config.yaml
d_shared_expert: 0
router_score: "softmax"
normalize_top_k: true
optimizer: "muon_variant"
batch_tokens: 131072
seq_len: 768
dataset: "wikipedia_en"
Below are experts of layer 9 (counted from 0) of a mixture-of-experts language model. Rows are named router (the router's row for the expert), gate (a neuron's input weights, with its number), up (a neuron's input weights, with its number) and show model dimensions 448-511. Each number is 500 + 25 x the weight over its row's rms, rounded and kept within 0 to 999. Numbers have three digits each.
After each expert's rows: "gets" lists some tokens that make up at least twice as much of what it gets as of all text; "mostly gets" lists some tokens that are sent to it at least half of the time. This comes from a sample of Wikipedia text that the model never trained on. Tokens count by the router's weight.

# expert 58
router:481456453495506525491529477447479481520547492489539492494465499478541515487479524538493531507499478487474499523505528535526510539446496519526535478505511526507543546504505507449492489467490473
gate0:520509500481460456514513483497497456496514499519488476478531506479494515517517479483541500507496425508519465480475503466497530459506468483518501527499471501522562493517498520519456461430475495
up0:535512520503521518506513505522515514466504483503523504480514488480513515500506480497500504492525500485502471513509526526482499479455504515457525560456473521496473539521504482476532522500505478
gate1:520532529491486516537512517466473494510521566508450516508452518501487478469527494508490518470477478518459499512497490519488489495502515484512454514488516491524501525436505515483496492512447450
up1:501494512459501468480495443482549467502493486521521505493519486530496523515506461526538508510526497438507530549544521507540502502552487477498476520496535496494531488524471493506512487510482491
gate2:506475515525516516532512512532443480476459528487532495481469507517490482486524491528516551479514496458504502436482553519544536499476566506526487482518458497474483528530489525473418485490492506
up2:516513509510501496493522486507471469514536511495491497468518549510530503510485458490478501505504530510500521451491511481521511516496509496492472464513545507512474497507495489484495505475468495
gate3:498524509497484503532524488460490504494501476519518522457525538470475489498540539520495535529514472537436482515500513485549506528508499514534494473545500535471477521490494490478466474503469465
up3:525488539471492491535454488534503486529476527465481490492494576458507470486466540497517499492388500493480497529474492478509450510491497508564469503462463486547510533494538503522475481526489549
gate4:484481515504506506521487522481506522476522553492538468488497467516495487527535493536495525507479476524511481488460488495498525464468511464509494470522488523489503513474481539542490511452526483
up4:532502489510520509483487501547490495501484489454500528485521517505491481496542482540483533541483503535463515510522482490469529483468536500490506481483516497493475492490482489475489518523484510
gate5:481474512504501506536495492475510490493500530511522482485519531551492510506495520507498527492539427486518484472581531471490448534507497476495485517562478538463540511481522482501543522520515519
up5:471471432479533483491525544523493550445522510520476509519552459508513515506548492487521490475478495507471511490480498540490461483535516496521509520461526532486512500501528512541467502503517525
gate6:499517484499481498505504487494524517474563539526501496500473510476498474501510498520507496494498492477454525497500517469473472523485451503497479476498525507517489536454528514495512507484526544
up6:456491517534496465467506506493492450505497514509470468520534476498466473500545496486536479509512504500481434446491473552517503520467489484531512493551533521432548497491490505498480486517519517
gets: "–", " his", "O", "mo", "d", " The"
mostly gets: " Pi", "Mo", " du", "Po", " sp", "|---|---|"

# expert 116
router:489467484505503519485500485472538506487537492462487464526468517459535510480475511503521535473532467502504528517547545507521488515467516501504507494521502510524515499447440511493516506531475463
gate0:457528535501524484523507486522449532510520471510473500507484546510499471507442485523525485472465493499490524468500458471446507494531455490546533472502468448508500457538465482529531489507499482
up0:440522502468501451509494473519489494477531501502461523482492511507500526506460505455483489537447493526541522496502502524481529472526509466496532532521519504507492503530536490489491571478529520
gate1:522477504459475494532489510497486488505487519497475507518510517497494457478460477505504516477479482527456510529508524536512545478577527481496484508530470571445525516482459442478500520529510481
up1:516496514501486497498489504479543557465477511496429433558513474481484498506537531513506507489530486536483508494503461496500491502496536474462491486482536492561445506515520510477540525503492525
gate2:530530475503487482514515513506492508505507525520504538494462551495520497518496500467473481474492516513458515474521489487515539494467493526490512509528523475493481522482502492466473483481435527
up2:503497505529501538474516497511492494505527519498460500515515496475497494489548496510489494450494544482464503502539509505546450548491444483500482511460528498478514538487465514450508560492535504
gate3:541460525510481530472473529500503528489493488502497507468502478515562507507486467485509504505518464505517512456525490491480488530469487491469484515459483497512468493482458525504493500520439486
up3:512505499485481513494507504488461474504458475504515490527465502511495471511474525457452484497500533496520490490503503493471491518455520520506482478490477482517528486480492525481483518547520501
gate4:514449494422493488496500448508494514510515489495508546479513524470541485547524506495523493543537474509461498509460484493539530454542516506510494505483465498549488474502510521501494530537475488
up4:496521500522482506507496495520490473495506500489529470518523496488511462513483504521452552495480509485483437536515542482480481486510475529499534501492513497506485514510515484537510483502505489
gate5:482552516527492516486466494513508535469476508486518528499514529501484517494454479537519493444503497498494499516537444537472563490515467490517478493447532508526497505480488501558482500473507485
up5:500489483522497530495508526490533510501498483495445494479488500455518485512480469522521500522510525474502507482481496523497483483456532458484479504505492507533515476537501505488499531504519499
gate6:488438494509524487499520449518530519505538515508465492481461537483485491477516494493567484464515496539502511497489525527479543487464479473475502484497484472537526494483491530526520506502485508
up6:460494532514483457491519445498512514530487538468493506462479492521485540521438481466527482513484483469513509460494521475524500502482513499514462471519510547447500560493480481507490517453519525
gets: " to", " in", " of", " by", " for", " on"
mostly gets: " served", " includes", " featuring", " to", " joined", " alongside"

# expert 56
router:484469492495496510494478495518526500509517462513531486505497540483518511542495486497502526506462466460530505521560528523534518499508534485500532498550509478513513500461477500461435505510493518
gate0:527501495463511484471479523482499507523522462506480479505557515507501523498499493583553513483518502504550524509497531498501499530511482536477482492506475493473484526492459549501484514496535517
up0:516456514500497485501506481508468516534492476498475536482479506527467535505520525474486504470559501491532490513505558527497487510464468532513520518475475450553478510499484494465516507522510480
gate1:520500501480508538478519550504518522525511502559500507517517494466484493527508490549526464521532502492487499488534496492476542480464526477460487454530504495505468492483514497531542471519466493
up1:489468511518502495502446463491522499488510524458505532460533505532498472499486475489498481469482480508507487496458545538460535486478496475498502508472472475465520526514506503472475496413513489
gate2:502497524496531488488528481510508487500487498472524486464462502496494446514536440478471579519506483494516448508516524478515539486508475491496477502492567542482519497505447469519436459536472503
up2:492514492501480473523542509497532544503543504493505496505509506533468543501467535491492487443507564468494483492513503430493515504510515520493498459455460482469525504512500490555565498501500539
gate3:518507491484514492545497516466540502562518541524506509510523499514485530517513523541542477521511494556548484481510529482502501488497478509537522497515445504558555497524486464492487496530523503
up3:480519495517477499549505526505481512548523499524500524498467509527482480467494500491470498491500485525470526525550508519501470471516508501505488490483462486486524520506459529492575483514467494
gate4:440513469522504462519460445503472482533506501464468489516493500503537480471448503500510497494508499491509487510500541495519501497513501506512487481538530517498526463495481475495503510500569487
up4:518473510509463534485532540474447508462510529529520508516511470513481453469463489515497441478520554450515501484501513480498522532482534498496514459513522494467472490512477539501498465508518485
gate5:478554487462462480452497489518471481516529533506459528506499510512493503496522504503483521501490526500553494498513503568497470508516469474482467498502483470482518517473469510474467503525494522
up5:476510518533464463473484487511490488538484502497491449511506456485513503504517475481509539520477496521466534485468511533539543492510559478487486497481461487516506456448479546531476491478458504
gate6:532482522504493445510513470516478475522531514513501485492502475515520510521472515432486477504512460515528482507504471516491489535479501482492484481517501493527503529480524487510500465559477483
up6:480458531488486517475539460505528513550499499462480513499536505434535479468515524478476509531507481488492506474485489520492497502472522511494480505479509454495498540516513518444487504480411504
gets: ",", " (", " season", "),", ")", "==="
mostly gets: " (", " season", "\",", " year", "),", " where"

# expert 86
router:493445497513479499488515475470509500484501467486529459521480510485538513489480483495545493492477449468534504512562522510535490522480537541506495486503508497510506505484474504477471501531476506
gate0:498537460507530500451501492485514466463459463511508491475514501530505522539478435474503474509523522412494432525498466532470518474508505500481496457513494481514530465509487515514527479492500552
up0:506514541532513506534488504501508504509476477553481505513494467546521510524474481485482526495512511500506477486521516502495555447514461538503499518451497457505513520495485469444579443530488493
gate1:480501497514500506532540430465494524505501500491491485485474508471492471454508500457499488519490513460481480485509506475482519510499477486497494482517489516489498460532506469503501516473483518
up1:493480485489522481470446493520453495482525532494483467508500520499460531515478535480502498515539474473528526510546489504509530515484528478512490488491515469500477536522499497540505521493482477
gate2:504507519466480460520514518484480478503487515505497515530523480518497498529462515478485492505505534489481483509469503544518540527505520529531502501501504488466516465501538515502470496537535484
up2:526512486464525456525510553509544504521514484524532466539498449487503500477533492523533525489509523492550495485490490509467547541506503512457481504515484523473518461509503515533486488473525492
gate3:487505524525501484491447518495525483514496449503517469513472466476545520515483517542466463522537482511525512469501502503491502481512525488503527549532532483526498511513521477517493470519487479
up3:532553455488485522500525535516476460526458529475483513529486448533528502497502465475500519481530591476466452513482480438495490508514520560501471516488521534488499497471546496547483508495499526
gate4:586528539495497527512518551478554489462530472488495541460499477496478453504496493495518513514513502526525492475489567525496509508489478490493497506524509492531505501499486474506499502476520494
up4:517539506533553535515485502483492470503531484462488494486467509548546491499489525490484527490538524463473513518581470507539503458502470504544495509467448484510461490469519490512490489481483479
gate5:482545489516506519490451506480466529505455524533520513471487490525493515507489471495515480500493487501480484509517485526497504525504483529523474472499490468500545471446498504456549450561535511
up5:490468521501493500483469509547479499511500457484498476483493504500494515514472499491497518472453504532478496529539484498514450495521492525506489512426494492511496504488482504514505522507452467
gate6:487520535506480506522486514455504497469500455465507492471514536537537502453472432512508481502478472475446521502489532528513463490500462562492511457505466540463466506501437503462448510514512528
up6:518501454509540459505523484501478502568511505480507472498544529479505483499503501466499478521499511543464518480503460477494503517500493497542532485496489512511516500505500502484478482502557477
gets: ",", " and", "),", " was", ";", ")"
mostly gets: "),", "\",", " has", ",", ");", " was"

# expert 113
router:472503503503537437485509462495490445533525512464534485522449523478484518515477520480525498521477466485474522543520525539507508493456506523541510445527493522557515530487476519483481480508494507
gate0:490526479520465504519495489486509518516475461479490489472456522523491495510488525494510485494473480501503515462510505482508459516519509484525530478541507483522503487488518517554488517529526531
up0:462506507543537516454512504478505438489491505468487465490519483498489481497502503458476459517544497468502468533502534488463508517475486526512487445514484469470473510445498524467527515521489539
gate1:510490508497535517497516495508507473494496521507472539504478553499488511476518491512552504483523468476470482490481515441488519546518500538529508488543510515544519559527500503519499480512501522
up1:491498510498495484458486502493519458471513513515469538505537495539459493511518506499509470477497478489565511539495504510460486492472456483517536512520504497486519475486497513499514501546485485
gate2:525486514510490489503515501476530526456534502485482472521516540508500484547514494468508485489500500511494472471566475513513486510540531519471530524499502512527465497505493550518494473463485458
up2:510493452484514530508537521484496520489531450477468522482473502456499497504509540515458519490455486508486497488522476489516529496500548531476532471505521495525479482463524519527537536502502518
gate3:470523498514491512515466464504527524497490468478494500520540537512518531479488510529484511511473497516472475506464504538507556456494438555486469490483472464475502504479449511533495488485458495
up3:488473466477511545453531481504505479515491542461462466463505524472532513466533447446542484523501492475498495487469501554489526566520480500488450491484493489540515492496448486487506512497489474
gate4:467507491502510475491515482527506443489506484477465455527518482510495523480467465501561525533562538531541535513447511487497513508438502474485494455487500488518532536494522472481496507495489510
up4:513480511465497488501494516499541536416565517485476533494529535487464489520506493538485492460531521509525522510542478507525489499476519485466475483509520487480502521468534485474487471540540527
gate5:492488503495496512484528496492486505486490519497495498481532466508468508519504482497506487531494462520523503488503499522512499511460482467488508438504513454485522511461484480497515477458542495
up5:535501498485499525491492537470504494487493518509453528492463487516496517550508511524502528503481515492458477511485490482491480502487512523457506511499472482468455487521518523467493492485514517
gate6:453443473475484484514496446482455504567486481520484509485486496516490535489439519427515497490502507503493476509500515517460500528481518552497512522473474503483536488554506485500501501510498501
up6:525473523468497498532494481451498505460470530520488465471477455499486522487494560474519512510476505489479513474491513488525519518546523503465494491531547484496521503494478552493460491493512464
gets: "-", "–", "/", " /", " \"", "|"
mostly gets: " /", "/", "-", "+", "<", " •"

# expert 46
router:465462462507549498449530500513506470493560519488528464491464516510533521509493515502528520504466491474508478492541517550520506545464513490552534460560519491537519527494519495485474498493497517
gate0:502481506467529513507502530495527502516544508482493488474544503500510457506472514499430509449484508493512468473513469526511534509462527488540494491509531495547504486518507500514508482503492521
up0:514560463491525498462496502469484515489510499505525504491525477512477485466456488484519479485560495499504520498490491542472516504512501476561482522525506534509496473508513533519470504518515502
gate1:449484493542468558520478471486485468484464527497539498536496472504500478511563502480493520515489503457525540501479500476484504510448526457547540490498479482526484503513513488479515469491518522
up1:527538445466480544512508548518516496467494482486508462459514499534507512523495502536522466505479523510514512513490490516482479499500523483509455481518543504541520503506492492559511527555481467
gate2:510514510522481482467504450515503500535516512494517482521504555484524533584473543483472474487474483456540508505513496489549510509522491526523494516520504488514559495520494516487455543482513490
up2:496527514504491475500506469501497528494507510531493495503483525502471481534519499554557489468558498498521483490487474496540478509477521486510494450518498472531517484486481529514496517489484538
gate3:465495474511510486507473526536526507515530467511516504501488485512553531541472505502455472517552468471495491509489489485508529519526515495486472532483503486536497489504535498454457521543514496
up3:472518474483518481509495496485477469493490521534533517520486492522496508459496488499522499485496461517511518522519503515523510488496480548488502517540487540469529504490497490491449491492517512
gate4:468499508502532500521524533499536499520530464480471489469495462479554539544502531503450470472524501525491505499500503497512490527471486530487490500527498557517503441554514486494509482474503497
up4:505540500478519494523505520510511520497491503520504463511548456468491515535505473462468493463546482468540515484493484493480436509514501481519494482482524534449499480473475480523527493512481544
gate5:471495492458518489475508495496533539468488497510481494509504541484546468516488499482524492489494529514495461537512501531486516486530538470517485493524475527507510482492534516506547470473473542
up5:510513496468492504504510520519502513498500484486492488484485506503520509515496512525488525508530509504504481531515509464465477479497555496527489471535534476544529499503479520500503464505542531
gate6:544464464501465514478502547515519489501508513523500476519475518513467472463446482491470485513470450478538481534508511490476515489527498497511536466483510473491484481498489508469472491495532503
up6:490496481510470490496496515526467485531528496482510532481531502500515470538522474515463476549539499479506506510518504488483522489470515528545471471502487525526506541528541531498478485478481461
gets: " (", "2", "–", "H", " W", "T"
mostly gets: "---|---|---|---|", "|---|---|", " (", "H", "|---|---|---|", " W"